{"experts_per_token": 8, "d_expert": 64, "router_logit_norm": 2.0, "lr_router": 0.00048, "vocab_size": 32000, "norm_eps": 1e-05, "optimizer": "soap_variant", "beta1": 0.95, "beta2": 0.95, "max_grad_norm": 1.0, "batch_tokens": 65536, "max_seq_len": 512, "dataset": "wikipedia_en"}
Below are experts of layer 10 (counted from 0) of a mixture-of-experts language model. Rows are named router (the router's row for the expert), gate (a neuron's input weights, with its number), up (a neuron's input weights, with its number), down (a neuron's output weights, with its number) and show model dimensions 240-319. Each number is 500 + 40 x the weight over its row's rms, rounded and kept within 0 to 999. Numbers have three digits each.
After each expert's rows: "mostly gets" lists some tokens that are sent to it at least half of the time; "comes before" lists some tokens at least twice as common just after its tokens as in all text. This comes from a sample of Wikipedia text that the model never trained on. Tokens count by the router's weight.

# expert 18
router:577542522519553493454515582517480517472542548480520502537462535412477561518528465479580504604544564476480545471471552513497524469457498539434470552446537490474493500555493439508518429504566488455509555483509437534528475529465510484440469459
gate0:479485509573444593535492526552479485430493504443515521455456537412542500428452480511473453585518420492489567531524549487499464503509460484536553483482496434461565485406470511512512547461525501564486511551554548443477435506486538579539512459
up0:529513533486507371522488432502518493519580536542546533501554494494451515563526491546458496469545499488481491515504449538477461452524477488454453511488622442539467487469460472438439520495404561546525540416473546493453454447470458492464518457
down0:466568512507492514470511455544466541473489478493438475493460453527489544500537509461457433512519486463517485488566565531542508561551497542460495540542533512512520485403545537435524516496482568520498534466488497520548464516491476580482456482
gate1:443471432533450515462534519581494422531517517509497561503497513538527451436517519505491470467506458469500506571503553500449574362529508475542512476438483509487488444485483499516509503507516477509613477500444451508543471499454490494456535476
up1:488491520472499445501529521564527478469493490572475439504453423482456440524494525515482519492510540539540591559509563561504551428585479563488488500524532505420428517512545549491514539485473539517431474525475512527496497474554502507493503533
down1:484490527552392504501521498522561522491583441530528477447434590489508563574530529535568512502473540505498512548577488491411483508500505503499491436487466510548458478476439547553491428451456447503546489585522558568507535482516494565501534509
gate2:500540510526432458540559436476471431471487476489494621483473475494463455502498479506470459504528484471518497538479490521473569506555475542499471465531540540595488463543491562433455413479455574407563452511523573503479468538513485541485437518
up2:447450525480507507461487567500535578522530530502445467514480484502529542487534439495484450489441498468468516551578534462497424529511505509445465473494506510457475517416556499504512619512601490480492559508481438486508550424474501525497544505
down2:432459524525467499515505528462531490494519505419550527525434504467515510565509491478461520474574550520458482469515521477526544507523499508500461453442488480507510526497464492484561497481499556528520501489473494468511541532538520480477448484
gate3:494479496541503489482510502476536440527483432502507538534512436536446480439479486471518480499546510505509491488456498434474563435523514523491514491471497642473508526507418469512494531525502481497506538489553477533472516511395482509549483527
up3:519538487553500563507518493449513527535499486476488554468526532463467486461436505545524546466495483512506469494472540470486560474492516568455511510481525623422516514484480452491552460491527521493482533452581528475567485478433446531574509509
down3:493530555499487486561532443468507472434522489423506451549493428526476503495548444511582521556505445471433500540504559495430509443492535539514468500511515565508509502556570473457535505543528436512615457455612556475516522572482442460537473525
gate4:503486500473510486500484453527529548548464466520468590588485537503453444435462540538462510542476489485534525526601483467479470492514535553447441478524501487464564542514551522614529505505493472490501531554526611526521474546419499476478482478
up4:427491470453516515529506458465471459499551543547523520470499471573554481525528446499522499518512520545553518463532469433489496509485484567508408534578581534475457591485504525509560528406486526530463473461523496500531530511467498449526472494
down4:480436511426488534585519489512486622497461485460500533523498448491541448452559460478529527491410494500530461477526506428511478502504449515428448550592540524531451586436529573573492517449478511472475525541532481528570547467477439539544506487
gate5:456390505456536471491541526451549494547429597468581539504461536431532548478427514563480502537486477474505496546509481464452506510523549520536507515452509536561515488473504498552560509530449517563517496471497416506523500470470500484525504502
up5:542546448488538594509491475466449460497494487477468495618523521436495506500548466576425512573474522521604529504555515531540463480449459428479548527539425476459498519508485482562442442522467528466482518498458451548520472497536555502509469486
down5:526524452525499527477528535456456510537505430517478555464553535505464546560497446528553514523529441508439515495499484475560533419503444541523463424529474466436488491581499510420546522536545514511494562511512473623492501495440493516539465515
mostly gets: "ation", " School", " part", " Church", " List", " city"
comes before: " of", "s", ",", "ed", "ing", " in"

# expert 0
router:523487494381548509498482500410470467496422480567449491481566474556501447489522496521528458506501542498454532534502542529498567468545438502505538489532454513480534502480530464544392490509458486515508466483470534564521506535504486449518464569
gate0:458471502458480516528521532450481509516527506468543536458479457510492519500384491473474489455520486513496506501527481539541401504497494415457494495439559605474460515512491444482497574551445480484534479568504491499518527484582416522479505557
up0:541432495486464462495525549512468488479485531530469448508505474562503445490439523445421495530415520438436462513561501536475431601460517508492511438498484572516499519510465483528608479494475509544487507473506468482607538498536487489435531543
down0:559517563500545539484580515500560406530472477430505534529472487528522474535459454521577494522538433554525567530568499500565455522562527462528485473452484506507514449532536531521462528534511482555468502487497465437530479481566466510415542517
gate1:511496497518443468516531540480499484380541486464503452509549467497493460488512488497363518487469515485505493448471522466481481443469512541480498503465489523519496460499454507529464445443543499442532552459537492492524468563468594421538525509
up1:487582526473617433504507470477451519470514508570548522517519525610514494505491488438492557504521541509479525469518514511497466513484478486380518484452382457566489470501529487508495506504512454495560511467541520516548472452462544482463557520
down1:535513461513549441460540466500474571485551528512433563503505538539508407481491469469503520503499546469481530482461571433479535421496510448516549444525512483450478554537453465548498503538588512402492428453514519443519437449562501528462492580
gate2:551507467571496437558497474467573490511553509454476466461627509527547472525420473457544469498511476503468440455500509472491512514484453523576509484462490501521444412486527482567482452482477487455542554527527457524537483495551475447437540548
up2:499564551573481539474531515545474567497521505556446468496579475525544529538446474499544481476521603470497503496516511526462504521508519492507497485546499534561459374476504495543521501574516471525484539607518542525543540539545506500432540459
down2:446453499450548516513515539526445534479513439557557472456469518477443482493521417433496554523466512556552497465560573578566481481586474524517548498525477482573469564434436519474467465484515562459509498437503532509473445512531462528461575560
gate3:591484529475493479543467503523476510523546492439437501426533441451470496386500437437494461494425504528535494543588481462606491465499488537488510552470500516593496514461544425574522497491488482493497439490503520477435520529463505496510501526
up3:586445544509463511432473518447490546519531491462482519420524552439516422509512496527449544459524527522540447506473523533555557465493540456430478464515518541552489498498515511472527490508542524423448502494509520504462483496458520499470516532
down3:524464531501449520516474534547488519438534512565503474471529520452510491520533488503476478474479440512429516538525502523468444537505565507467556513487503402495550509488533389551473480491493494513449489458543554519522502571529466590510544489
gate4:502455533545532514530488467543502466474513435497574454471510533503485474470554469462421494500471543483492518528536562541516482534478516503549477529478515535554460513466523498484485526470507570517566485502393488508577445471528432499551514514
up4:500456531501531496460451500519544484488569500489541515498501526507502510409582449550473530482517599441529517516533496556498453488499469553549547545491519538562474550488484469473455483474553515552479519540427479506467461472546470485561511546
down4:464481519569493539530508532540546516536531437511516528524493502544536544533596555526398492498523539418451489503522514425479505472500465511497522470535506523536476472525442602493474571568501563539496486406478566483486512549484488525525499500
gate5:430508489473490483489492474455483560498488544571460487515518563475485464433506470488477482512486443514544451492478523522580468508491471400507511480568476490493479513399546525501507385468538489505472539483600554547500525531515532504502502501
up5:467443494554455532492543556467473467478448540439499480500510525408482502501510536514493587465494505486451535532472419487526502491527471482524445563477566593529529503552440504420581502544464482502521532571454565470467465462478483440359493465
down5:504549570475485494474551475466503487471537534529492457515512501461517464494520534481482535526523501504555463526453472545534512557505448568481529510547542508478492512449547477486475479514508549476483478466509630477475495442510479540525522450
mostly gets: " 1", " 2", " 0", " 3", " 6", " 8"
comes before: " |", ";", ")", " /", "th", "/"

# expert 1
router:500514543591540523553495552483490511576470473458481530497514470583469515496451559514499489443433450520499432505541483461526433559490537538499441519514509471533461438495505486556517563562468478510503495538496449445495490449492478499505566470
gate0:560469530460428414530505540503567519445528508489460489550572527529561517557572481548502487519511516457481471536453521458511510511503508480546531472430513613568495514433573453552501449506522510477464481576571501536532521572440473444527447493
up0:411539465576605543552442506507452493532492489503517506485463459483477489423430536448481507469442479550516508445537469525525498456493476521470502560611497340408504471526463509456525531498491510506522514457451535490460486412526521519457516503
down0:494526480530578520530448486431503508567520408493527429463427520517472502484447523530582516533519528492528488439520512539525444498534533464553500535481469530440487446549550550470458505516561495454469512516446490493522491442535498458460462590
gate1:447509476567566485494574454527531541464479437409512517455498547514482509454537481532485532517455426546508495531561458448487570476498513490524471450560481558505544543499544509501566546544563549435437497529498490518426497450516461485460447473
up1:475516509534517546492502506503510548539501503483531478476489514500537482456473469521495423563429445542496563477496544466462443435497508504511516500502551500502487537427517549453594538499522491420527483539497521483480454462482507465491451389
down1:565529498563586539531425504517530497532527515586459443550444520511548432533508430504517548513556552482563423504504484516460534528460539398540434513515484455532455507542527399495478514464549438558484560483506487482504499459452534526538480456
gate2:484499459510482508548467497513497552487481496479487574470431541505476418503564493421509512468505482455516482519503482570508539510511490548511401458398483460542469584427431424502437449476477496494491495523528476538506475570510507456493541521
up2:577514470453483534491484508533512480535504497471483507441580507422502527593438463545463484468451563591486557439519531527518493519468566442454570474526463493475531399468556460534538471483532462493511484519548558459395487471490514576507475452
down2:471529416497519592539534546476480439447535557561521498527511507501488465558572499502528526482493524474526548532501594473430531511434485488502527473425502492533476449532494544479457518539447459521616483477534509466464564475471509573461538471
gate3:552540467493437428478469483417509475538484501537519503516507529474426508543518528471479537512478508496532551515482485558532572499562582517469479467488482533520450549440478500485590503515547455521531469457409565526531550467467532486444506539
up3:452518574523447454510493496500564458531484544509449440485487507476565455473522483509525543522485528536429563475477459475493411451504445564559505477439541480468560501495525589507452494453484506513458533576521518506480385489554480513520472516
down3:411466479514563543518532558511582540536520520574538538452542474504474505523494477533510494477533555504455416476539507506503461492488480480440585475509498492451453472481437546523520525493453538537503465412476531469461548540561508440557516498
gate4:463466488475550488519488474502562560516483478518460503461564488427499458477514536521510533518478554528552556528481469491524518467474489508470473481424512463444473468582452579508468521503501502477440490435525479505458531422437479474484461430
up4:460475507494414515530457517486511452516438551492434505485488547511615488551497515485507484500407508447496517509420530499529477478517545480544520475517511522508462476431495465498461499453451482462584446550450546483566530499511540517500491549
down4:489479483438466464448503468540470506497508484497513558491517482520502578500480471536540470436529443443526519452499466475471537497531510543410512450474499512442499507557438481498543472473501561489494445522514493527501432530525471516548519508
gate5:453510513516490558569462496462486605472538536489519504461519526441536462430513558475528529536474475498479494529499508462522476524433437515394504563468498486432519470549488497506525477514524472555506556518476498489511423486478470498431476415
up5:484560489516458443526510511551451530464494524426491507434484520445506541485400455440478459464539570518483499539471563503506575545444481503526536482594504537543447494506497516463477495460519529445539550530494487476503502428473483470543424568
down5:554506531517520562502467459470569456468434497511545529460475451456568569514468512511429508521442509532471449470558492480547462462545514524543460501581502516533549567564537498513412529504531598518423493459502497520433495488488544586479557546
mostly gets: ",", " or", "),", " in", " after", " during"
comes before: " the", " and", " which", " but", " a", " he"

# expert 7
router:476543505538606509546487473530410496477517546468513517537546520558495491454502493528456523463527477484522505518539456549518474593473472527483445454500476523548430528521511520564476513562490496520532514504479565500451486462518437505515562532
gate0:431600481463484487502522483433543525516431447535464513462612530508544491568568462412437522507516528474499545502511498486513500494507495538479455531514455508509449508534528493506528487522431486500514537527592507438514442491579504432440502481
up0:456549471499478518521490554474533557492478418521470544497554520544503544506448451487470511526478504496508570507447472492485560539505523464519483526512471462512491474542540438429596467451419498510546594555601523467441487508550527480492516493
down0:576508514415503559540507517559507449549542464501522553487535473497423458480540475547485502485453486509440567498481466491497525501528461537464573441495479505490578478527471490514460490484517511516471500452471495582486514503474500477500552437
gate1:513540461536441487523450512429429568449530472471518486482514537537495518558491588484487511455593533462503526464529580514516536513460501507508483497508483471530534497562455529491544559462489496485518427484548493491471459522542551433486523454
up1:537578455536447480579451530448453533443516485476526493504535504525484496570520493486478515408559508453539515487575582508510500505500500446521541499525505481526519466566478556521584539441507499525460434475501491457467476521558500451493586478
down1:471459468554522549512516510472436438539530500461484569498493497494544486510487557542488507500450421547576487489504491505454532525459433484476529531474485500462610514461480468513510513450546508470498507490490553495485475544517465503528513441
gate2:506524531491466517448588552524424503441482483481510493475540479484496476508484539550490511420518457492518503489467497490475436565553508451520576421473480525494506492495406523468521498476562562467496501495521513505441503540544534520484489536
up2:506500590498521548536551532505459454427465535511491479479508488476467575483474524481451540495457497546496465516455508471401426473568501519553524471475441519489510411485448514526551504511510503481499514492531512504487504536520527450554565460
down2:530459528591424484488490521523476488528568477494502500521526517506460415442501521525456506440499576485485528541449479564512470575475523465408521440518472491561523550494524554507536501479450480475492512539545545563539581472484467553501516517
gate3:499537554437518457460469538552532503489521473511528524537551470464449529546441504538536559493510469437493569408491486484507539447469499530551453521471521504480461451499522500557590547483493472503488488547632395526503562526494519472497520492
up3:535472510519551525530509498551503499476622484564493511485537539526472546477429541581482480571511426516451554407436476431537522491530520540488465544518512544491493526488526489514555489503483488545475551534535527572439498570492572498473577569
down3:486505479463532515527500518480503496526454538505480534472535529477542504575539491435439488496419513461587406486499425469455461539518594497495434461420487511414529489475542484479528610513488465479462529476492491422516477493421520469564504532
gate4:480496409477386477462526534452535509505461488523475447562487482508513547465513521417507552500505479582507515488444461452460520556460523519456550573504528520567497560529499541544501481486535509509500489485491560500464492513484484498561488454
up4:456461495478460484444555573495531500460523506479465501529494423533507562504497489476500542501504482495517475524461450472469509558437521534433575569550477486521478577488478519559474428446499470524444480535486573469506486516495449517495534477
down4:468495448536440525595547508520530516418433520516480497539509528419471485557452441517476552540437481558538513483520460542418551552461511490461506482549495566489529462498551509559554537482449478495508493380500471579488499445498494450549509443
gate5:550505526542522454500451609519452444544469488594573500393490483469518507490549517497520483504522594536523518506509556506414484508487536510528504471582487526499476545490468512554562518534486539452488521566482432468563502512534545530477490511
up5:541452485509480536552532558479491520508478523548513548467439491482484535480527507465490495463513455533501429465563501499483527545528489494522545512468501554558485572524544444504485465488493543447487567499509471469497458473526521539456484528
down5:526429422528510497460542464541500486495501505497552459514445447476462492537514434515520432565441544554472451564548542488526534462448465548491499482521529522492486558540553468490553553524441546502472477551448506461485425471471494554559465509
mostly gets: " from", " to", " where", " when", " between", " into"
comes before: " the", " a", " be", " to", "–19", ":"

# expert 15
router:536453448399512516432491495480533466515466594509606493449490508524525567528517493474534452466488493490581581464550506468511544405535516499536537501509504478525525569514489439520480515466396515473541493454495515517542502447497497541503485525
gate0:481516436502494520493542486477477514481479513487458516531411463586454471465533513455475519508468543463533491487491485518521508577534428368468404429556528493454492476544554526527440494460508536414485465482517566515498575537525533430512521445
up0:451480515457507519522552523487479537523565519499534403504510527401536554479498498484538552485503509382557481503452458537477564471532474568471537487494496474523441482501506482533493522561500411499455472435512540613489500435524483460397474584
down0:466511463505504561441479484501532502515476463539465438533520515465432440556467512520523452507558509529482476440485455456578470485531460447493501530527620553430509472466460489516452401523453537545484526554546555511521523519429502435521503516
gate1:554487536465421515480458493509519503509508468491511454476400563538549518476442519472461494525489552524522484481476466499495456479524483497393505502548503502497500476537508512476527500451434465470415470502528510514496464501453492506442455509
up1:492468486429593513538542538505541511475477514450485458522468521444540571509512498525466560501486543507527536480524474475502402557458495414451453489519579533516492530534478528482431532492522476454500501455455466506508451414500562461529477525
down1:491509499501463500501514520523426533467511536467501511494572506499508489566569498482572522485451542527483480540536527462550444521549455494517411535436444513496452521544513480520496534519551551564571554433504476444508477454438534504469561531
gate2:409539444499535425530491463500460543510480534540445501552584477455468500483471479569482501451549491527441577517440477486532507516437515491530433471521540596510476462530465554478529524480511484569497512464501479471510581498471504529526471512
up2:514499539525462520518499555503451483571506443448465504504538514544492485517464497497558482511370579493532461514440525504511498414631448574491475496467540436461525499518514458524538516479485463461479542554426439545506463508522479439512482541
down2:539549553532426482551504569567446553432498517426486540543444489528495566472526463449469482547435445463606465524471448537495529522446525455438487482520554482516523563533475445518527508489571547490607481551534416562477490536484591494504534546
gate3:470434479527452521578419483429473517465480477476543515495472455475566476469447462461494540497472451497499534511464515507468434505452440513521543447493521535459447444471487612464496475556493416500525523506478458520500491516397551513475531576
up3:552584587499560480453549476514568508473532522533444503522496564484424443548540552506484488504549553474517475395514512510473594540517541491487492554464475438524525519549523441543442500439467551497516505512482526498488525512558480552472517500
down3:464560488503538509513554524462533558497499495475488478450463455498461512493397568497467502508456507493561477481511492501441395479482504458498403499492565461520405461470505502512527503527508487453548599468553569415439503459587563558479530536
gate4:487530530513508496518515544549471560522459423532465499497474508577537508492516540459505517536514520528465591484479578484469469526517501483421477494478487492515447452534440492453583543434417489474498522483418518509520550478495542492544456530
up4:494463532484513504556593520487516554449475480505461478442466515571585448499475482484527534453574477588466519473495622468498532457534501508441492475501515509492526413585477466541546548422514479436486458453522437459534487458541422519537469518
down4:483504452524461471520558513572466537520447460443553539528535475477427502498513460522478478513427478473488483518518490477465493480541491446495511448538452511523500525504574504527603491482467478456517455500571491525471465446461493423559526600
gate5:517583529557516433529546575522505493509484389526469501451497524551461563524496513418523500611545550476510497482428546543504451525543609472548556470534489517543514431490495500496455463489499502589448533529593606577497482482517506459479452445
up5:498438476489541529518407447569502501518501534510497516520458536475495444505465478575484498473448415473460495531520503487500566492495470441463445498473553490459547564537482523524504522556495542455526468484419428424493480515521504588508548530
down5:559493504483572507533483452429457513490548506515513493499505554509499547506486445497467480502528525504562516554543558482506562558558475481465468589407528542451540532519506475523532493502507501511483491451533454447507511486515498593459506521
mostly gets: " States", " km", " 2014", " 2018", " 2006", " century"
comes before: " |", ",", ".", ")", " (", ";"

# expert 3
router:504474533479494470530564540469454446458539428571550512462480501429505582531559481504537504571542546483541449478482456596457564521517594453517459486496495510461523528484512485484540489555545465529551551541495485499516481549470557510463528482
gate0:429531543511459508496485546537500458514559606467564547456576555507527456499559482531522534489488540515488508515524446509543445471493525478521443570500492524528501519532502522544482512535479516509520448465575457458488547549560545506495486472
up0:500524499493551572495497501497460600488516458486485509593418483493491497512422452454483476477515529492494522467461551513505476601485481479517513507504547464535441500525521520504595561443522481516487566517500471527509529455456442498571497487
down0:434506545449530461583547532496488446508497528558572520537490457559496426552478588544579466519527500499572459468532520546519461560528448435519505457534503559522498502535479528576515453581464520518451540542486482482579516476486472536451400506
gate1:491464510520484518460421478531514493508525573484499517481505469476530475531500544457419493506552516532517592593439527530480419500592547502482465513521483431535433480588495508553500511529495487544547547493407419490497523472514540524508531420
up1:522555459514481444525498514512475533456537473477535444474492504566497556428517444475473468485460538570489444498512480478547536515454431478533512519505550547450530507483526452496513503499505491464447538537441535474499454528436492473438483581
down1:548465558450534482608476506534427471522434516468507523464525547449466538502563461486501490513506466463547477486411481513529557458535521537555546459514498512521540487508530485444469461539563478555519501471565525481512558480582517468481512460
gate2:498515511502477479491461440565478486417546506528484499499502403426529488496478469475479519517418487534541558507479563461506463550467465479481452483454581497558466441577494476547513593551553561540554458481464607525512566525435536486529495560
up2:499519541497463475540486475494513464404489518547529433530485455483573469487478512512566525497407433505474527486493565505545505585530452430524503524553482444503495452507463516460562562519501505579544455471537554495466512543429478470516478443
down2:499533560486513498433517415467527498516520459526506555520501446470559458478492443548504464507519493482482483471439462549609534567477491456497501499398502447465505508481488481485457477493573540490469487521431455551423471497442520518501478500
gate3:550551521474436516486535529519510503473606477466469576457490388498512550537446552457442529512447511546492424508480516484526472495537502508451489544523494553450439506523498493509506482518494523474501424514576477514492588479512496459517513472
up3:506504500535567537494490435516507450469412474549470411486497554438477544527479448519530544495520509510498436508441466496522524442562492528547448440480448501511432523446476525484516487468528463504493508569443461482487497480478545497508531462
down3:537485441584497527522511460552529454536518467499511487530443555467466506420487526502486513433451459470476462487427522473524533572462443543445483478490489559531467489541570526484436490498486455528522434515482523528489562480503501475495515536
gate4:483552514517491448499452449497539532579478550580504488473473453520469504483505473492512495545558502490548498418502495447408428441445446553566516504443460413470538470491548523507490544524520525493529490518497512508523460567455494484450569556
up4:475535462470512429501496446534472486552499547533519530541473487493494512560514450510530475582432451502509492376511471484469457528514516509578538522520537464470472540433576585541529520496453482562513501430517579487444475542510510523373490508
down4:536521454492526564533534542477574514470433495413507522475521583511518485527449584531544573440525437537483559527473482516513511495526438559474507486484497489531499481507473545530499454482497482478464498446561517558468527501436450486573472423
gate5:429519565533444501544496513477483477488462533561508482493498534448472495434477503525553463492483469471473497509562476559511533533418438504507497454471491519485494467519428523534509496501415530539505411537563486559500490461479516512552505499
up5:459406580573437515528547503470468517519481516560568460479536569416397480495511553540504447468483543448529497491540539551513496523467501547463494485454528448466481457490449483522511484514524471566458448524451467504436465508481508550497496527
down5:500517495598493511579519501511539490519495495525516459526454525474536458447509444504432507450558474406544594536551484509513513522432495473455461516511500472528539537497475502536468508474451518541512448434491475482516488539523512435467551476
mostly gets: " University", " such", " used", " album", " named", " Church"
comes before: " of", ",", " that", ".", " in", " and"

# expert 10
router:487406524557524473552516529490364492432517480429527559546532526507484484511491475506446477489465486462515421440476488567486473502407577461441483482485497486560464504473520527584492471497542497528477500500470530466492473482513494465525497485
gate0:587490481470544535447455496474521461501497451462556542507490408472551495486519586440478600519543497482569492523520488478511482476466480436440481537548537512530461526516563478511460558501535542510583495567504453529514507492574460530495502520
up0:525454501476576491505497460411451432471542474483475481469543420458512494442457560474512538494433498477569444548537458577568500439487486481512481539551514538476450549501553475554457475467491547477558442571494479546540523510526469488509518476
down0:473446524560568472503470541497528506438443529469508476532477458481597469503498516506426466527584498584583490485576501527504492441544433493510473528510443464529494475510542519478462507531523538457508498578432537495556490497513486507495559468
gate1:441493539536494509516494485487546547515513494581514550523476447472499553530486563497582479468465476496567471561525494398510528386594438500475497535535549487465490418586528518539521473471533446541435471517511568545516475537517540494579501505
up1:498564493440490461511444530518473505542529489519476530540532498552488544530491544449386491513546557503485550480539517439466464537474479526535529475524489499449498526407495510456470484446437483511446484594452524447521578487622519449496520416
down1:563497609480542517510504517499459405476513484484430521492483530493517477439546463573528437430574501505490496526416465488536534512432513502558594438462504500515510524506472511523511533461530504498396556426502456521436575456460490551448498412
gate2:461507485470427560486528563487550539604441558486524523490455459444468505480500436472506516455544488528482504551481478530529522557530481530469517432477435463455503548458559417484512517456449480469622551531462482545588495521419491494518520537
up2:504469498477520521482529569508496515463460526547537592485493470435451455560527493487511514531488464451484489514514537482503509487598512466481520465506502529401541482488481484513525489551501516446581550516532492469591477477455572527514420459
down2:509439503503511472509453508572455549490477434447503486564454509431517498519499499507499597526578509498513547475504401550533523611490505494536468522487464462506495497568509543545459509539543478565512484453414525556486464483494589492542504483
gate3:444508543465537455478402447468549515504560533483539492466516476468514527480543498510508523498457500477421518555598485512498487541499490525589476473582552514529477558516486467518542424493495475558539485542414461499557474475467395467495504516
up3:509451529463509484430390426522445519513567444518522454533527437490492496527558496516514574498475473513452483547508437579525532498494460475479483521563510507511495500526596555463504465562551492519590507496472466499508538616471479514547501465
down3:624483556416466419554434516477519565505534514472516538547453495577452533411459551479540469509547527495388590547490547503512544538452470582513502505563525504459528549433430473524501524469469490464431514551478516528538567474494500475500519441
gate4:490378464448494489509528520519541527506406491451474491511533528545527503480531477484538539448543499495560481527458514460508519470486469526527488463488580548425470561453467510518534596520501544417506496557493521490582512527447468551433459470
up4:519526520509478494528533468491505562403481521479502464487507500506510518509496508470501486523450469501402486443498487446492523582534546442452518447456497516525543541468481511496616517496513610487555544509448552516473499532451505430504505501
down4:503492480591459513478533468566520494466586478488492459498504497451473498474503471540504489604415504479506468444512457536462551445532502533506544528471499520597475468511509499507393477539493547440560461469489438488464513537471503537481551517
gate5:530481556442542524428506563539534566466508468446560427453418488466500485557451524519525519482531420500430458484466509468547500536518510526518443554428520450485514545528435496530488491484502463425521529547509498540531513493478497518407541545
up5:510550470545469502555565450508534523463510508538494513547566488503527493498486503489521567458513536496542467489506440496514513488495537468544448481520560529498497490446502518552503578452476541524534536530532507476448503484555503506518492426
down5:498545467441542492566508453549439455582512494483567535553484505488543496522504516416473471447450513500519513455535503527503482537492575404451411517506474488569528507438465493475526460470454505453535477558543581500489455500535476479489515412
mostly gets: " of", "|", " from", " with", " for", " after"
comes before: " the", " a", " his", " their", " this", " her"

# expert 24
router:503546471490493488509463494543515458448492485535497413492531440555480458520496499421490493516502493434459554527601517443496485500565433487523559426511488477490492418535532537499506522485527568465550515467420449480500479552488518519513478509
gate0:437464466534543511456540463499450526497473480480444469486549520533451487514519443482530532450469491540526506442517530465452499561435406541487475507530558503504538498518490519495545518495437505486497519483551515468485431588502482402510557493
up0:456492494557550497471536494526446517504490456562409462519534504535430416537468468528496529487493491545503465498516533431497488600452442535488478481547506503515503499545493533515589509492466506504505512476600511448479452516512486395524518451
down0:535475562482428499464503514504523510527484521478436489472515472492511538491467536492554451441521469557579513498521467514501492435497499517522500469594478541481519473433482486554435576493523472495474542516507537485504532472479516433447517533
gate1:522465524530436478543531522492490501474508495465462483518530459495531483549546483422455553514575548473497439511435398548604504532468556445516488524513447425470531562496487548462526509506466526502518554504510514440567529484519443545462553492
up1:496552530456524523511551464455536525503492536537506547528501511453528490473468521492401408482475441520527594517466556539430488509553422582518596527471563530554478475434500465487482476514596424524556460519451505485479411499451561502521467533
down1:554507478512532460475533500589529483509483475495521393462522550538486480521526548580458512513436519531520523487426512480443491556439487511501475478480550395502514421434528507440493526483533472464499521440502493520566468513509484507531451448
gate2:533510469502482483535456527497530451401526473452479467482479505433529490515494554450517606477471463513480500480465492486516451396462507472489527450544485520454503513527499581477505523507503507506533473491557522536477500540454489506509477506
up2:506429508514515471566404509480553547482510494521441487466489482471480507541439460489498578503422434475537511478625408462436499548465418503459468473492481603562456488512516490479550446476569473502504530494496484447523492499465488468565487554
down2:497521469493544514514562447421534485472463548503474516465446539539467492463521610583523522447529425501590505523496485460461447517499569460422504496454457617520469533534465449529521495511481497477435499525474495479569508471528444501452517511
gate3:568516533492506528497537531471469487560518502494495511484520509530499544552503505525462491569572492496497486432476493487479536529491483559536551474487570478507472519554489503438494518492477502566466462514439484479456523505506476530450481535
up3:495491486509510467487590482498423499537579470493562445553489440462482472484491469474495502558569523462531506491468507417547494421520467468507490510461560500538481499550489490476475529529414500492471500514521457478530471443510433494551504508
down3:474496537515529489522503537492492472489513465574511548495473472569535453528463481540525514514456532457416549474464480562465467454448468398456472546453451468434502473498487473548472505460556527560567489420501480521526521579428417560540502418
gate4:534483537579509445491546498506461460488549588515474587433488500511489515492474541422542545479514505498517536541474526450442513578530525479489483473473562518407462501519530541473490464526487492519401530498494522522509516460459468512484506475
up4:532408551460487507458569442497583557477516522451530530499519533582554497495450461412487462491484406486504538422482548596477579499549494471475531458568547497542469437523559482544517514556534411520483527547484509514533527459538522472470538501
down4:464512532525476513548453502556497522554447471426475540518493483555506467428461528441429544502471563419448459477486606451569456498485495523483465542441487542540483524513470520473521494548557547554470518526540475487437506511509463480503538462
gate5:537499494497518541590463538493497429397516508533487519484454502517487488525511530450492628462472505484565541452467450415445538538399470580450518486488518528529516482553526565473540491516570476514480543487561454515536481483536510553518497495
up5:522434507476524469597520491440527539498464507510437551502530496494480426438473498501500549553496483463517519516569544436461579467480475510453488475470485441520524539517475554468568484571547491494557573486525521502496520389552513516533536452
down5:408507549459485491455484548384547553473469519491527465567478465474476485478507492444428485549580478498534485471463529470497486464542475575509479551570493451467517560492538528526528515533529493486542485501462493505514524448461434561514487592
mostly gets: "|---|", " †", "ov", " (0)", "han", "}"
comes before: " |", " (", ",", ")", ":", ";"